Experts of a small language model.
Size: vocabulary 16384, 54.8M parameters.
Experts: 32 experts in each of 11 layers, a softmax router.
Training: a variant of Adam for the experts, 5387 steps.
Below are experts of layer 7 (counted from 0) of a mixture-of-experts language model. Rows are named router (the router's row for the expert) and show model dimensions 240-319. Each number is 200 + 20 x the weight over its row's rms, rounded and kept within 0 to 999.
After each expert's rows: "comes before" lists some tokens at least twice as common just after its tokens as in all text. This comes from a sample of Wikipedia text that the model never trained on. Tokens count by the router's weight.

# expert 29
router,219,194,190,225,199,185,192,220,180,232,200,223,147,188,215,208,225,178,193,192,196,180,221,179,224,185,206,188,186,213,225,166,233,202,140,197,187,222,227,211,195,203,238,201,188,194,176,205,215,212,209,230,221,205,154,202,207,193,188,215,190,183,215,184,220,222,188,257,173,196,191,235,215,213,177,170,219,199,175,164
comes before: "20", "19", "1", "10", "2", "3"

# expert 23
router,204,201,187,248,181,221,239,224,188,198,207,182,217,197,201,197,183,170,182,162,191,181,184,189,226,211,186,203,189,198,229,170,187,216,186,227,167,166,209,223,161,201,222,170,196,195,192,227,216,187,183,189,196,200,184,208,217,223,186,176,193,228,188,195,197,195,199,208,170,175,207,201,242,234,204,167,181,193,171,193
comes before: "20", "19", "1", "0", "2", " |\n"

# expert 13
router,196,202,223,206,187,209,223,226,204,201,210,194,184,173,207,223,206,152,188,198,185,215,217,208,205,204,205,217,188,208,224,163,209,202,183,206,196,196,251,209,211,185,181,182,199,213,208,245,205,193,218,231,209,225,198,236,205,215,188,213,208,228,204,167,220,218,210,221,202,190,195,193,231,253,185,170,202,194,187,163
comes before: "-", " ", "–", " The", " \"", " -"

# expert 28
router,208,207,213,234,202,168,208,222,243,206,206,200,175,180,210,190,178,187,229,174,227,168,194,196,246,191,207,193,202,227,215,180,214,212,171,173,185,218,217,209,191,186,210,195,205,218,197,211,210,207,188,192,226,196,163,204,222,197,173,218,172,198,165,176,217,217,199,197,206,192,197,202,220,221,172,159,206,186,188,196
comes before: " |", ",", ".", " (", "th", ";"

# expert 5
router,221,210,196,193,189,190,197,185,206,228,185,197,192,231,196,186,197,186,231,154,230,201,239,178,191,178,222,205,186,223,227,168,207,230,195,204,183,208,200,226,198,177,182,185,201,188,169,235,216,223,212,170,231,217,184,197,208,199,187,209,193,234,186,193,241,175,178,210,171,207,204,220,206,213,175,181,204,187,202,199
comes before: ",", " of", " in", ".", ".\n\n", "\n"

# expert 17
router,219,214,177,230,171,225,178,212,201,230,219,206,168,194,217,195,201,220,193,225,196,185,200,198,200,204,219,232,155,233,190,202,222,205,184,190,209,181,219,199,199,181,198,155,215,191,183,244,168,214,218,202,199,228,202,201,214,172,203,213,192,224,154,183,219,220,218,226,231,159,192,188,236,210,204,184,213,190,197,209
comes before: " ", "==", " The", "The", "In", " It"

# expert 8
router,211,250,180,238,201,190,220,212,197,225,185,208,173,182,208,210,177,193,197,145,231,173,222,168,206,188,211,181,206,210,229,196,216,214,227,215,209,148,209,190,214,190,195,155,204,191,216,220,193,192,226,196,211,200,176,198,225,189,182,207,174,215,184,196,196,196,207,194,186,177,199,203,195,216,186,181,205,181,186,177
comes before: ":", " of", "-", " by", " in", "\n"

# expert 9
router,217,228,177,210,214,200,226,204,213,200,209,194,175,180,205,188,223,182,206,190,204,188,221,195,220,202,185,175,203,235,220,173,223,251,203,213,222,177,245,182,184,196,196,181,177,206,185,220,213,237,230,235,218,198,219,239,202,224,216,201,185,211,186,171,216,176,205,209,169,176,205,193,223,243,224,188,220,158,205,207
comes before: " ", "|", " |", "0", " |\n", " •"

# expert 15
router,223,203,194,226,176,180,198,236,198,217,220,196,160,208,181,185,164,187,171,166,217,188,192,181,206,172,191,211,207,195,210,205,214,225,166,205,209,203,224,222,161,187,213,171,182,191,206,208,207,189,213,172,212,201,166,193,224,226,171,191,161,192,209,193,227,200,207,241,190,202,199,196,246,221,178,191,209,176,194,211
comes before: ",", " |", "\n", "–", " (", " |\n"

# expert 22
router,205,232,206,220,179,192,225,210,229,216,203,212,209,205,245,185,201,183,176,183,213,180,217,185,209,207,232,216,189,227,208,203,225,202,194,192,166,192,213,193,188,165,203,177,178,195,183,227,195,186,197,202,213,233,145,222,207,190,183,176,200,185,194,235,230,196,170,196,176,203,206,253,224,231,211,153,239,199,179,182
comes before: "-", "|", "19", "20", "18", " a"

# expert 12
router,204,201,201,233,188,222,233,208,231,228,230,190,163,194,234,193,184,186,198,173,191,154,229,168,222,180,222,196,192,217,216,194,224,225,193,218,179,200,229,209,199,177,210,182,168,214,185,200,164,214,182,168,208,205,186,215,223,238,168,194,208,205,186,213,204,206,185,197,204,165,197,207,215,218,191,197,214,209,195,208
comes before: "20", "19", " The", "18", " He", " he"

# expert 21
router,214,212,171,220,206,202,212,207,206,212,224,240,194,203,219,198,204,178,205,166,209,203,204,212,197,197,218,182,159,194,212,185,233,211,194,224,178,216,213,242,177,193,210,196,210,212,189,202,197,210,191,190,204,228,190,215,197,194,186,202,201,219,173,193,234,223,191,258,187,195,221,213,230,208,174,208,203,212,216,181
comes before: " ", " be", " to", " have", " —", " were"

# expert 26
router,200,230,180,205,184,208,217,204,205,189,210,237,177,190,177,207,174,158,215,160,217,189,220,161,225,170,222,188,185,194,195,226,237,223,162,180,181,192,241,227,194,220,193,207,188,193,201,228,185,218,176,199,204,196,211,201,194,197,200,222,177,221,186,212,226,180,195,234,178,172,206,182,203,232,149,197,232,236,200,196
comes before: ",", " and", "\n", " (", ".\n\n", "\n\n"

# expert 4
router,217,201,172,238,199,238,195,227,211,206,223,216,206,215,211,200,175,175,197,185,222,194,217,199,226,224,257,181,212,220,209,208,193,224,166,228,202,189,227,235,167,212,197,154,155,214,206,217,242,196,194,216,205,204,196,215,210,175,187,193,198,181,167,195,206,203,209,213,213,195,209,237,235,217,221,163,206,177,193,157
comes before: " |", "–", ".", "|", ";", " |\n"

# expert 24
router,186,222,190,219,180,219,197,220,240,219,186,227,196,182,222,192,166,165,184,187,217,188,193,186,204,226,212,171,208,220,189,156,227,213,160,225,206,193,217,196,200,218,197,179,178,218,194,190,196,197,210,204,216,239,186,227,205,187,193,208,190,252,167,198,188,208,202,197,186,215,183,205,210,211,188,192,228,184,194,178
comes before: "0", ".", "1", "2", "6", "3"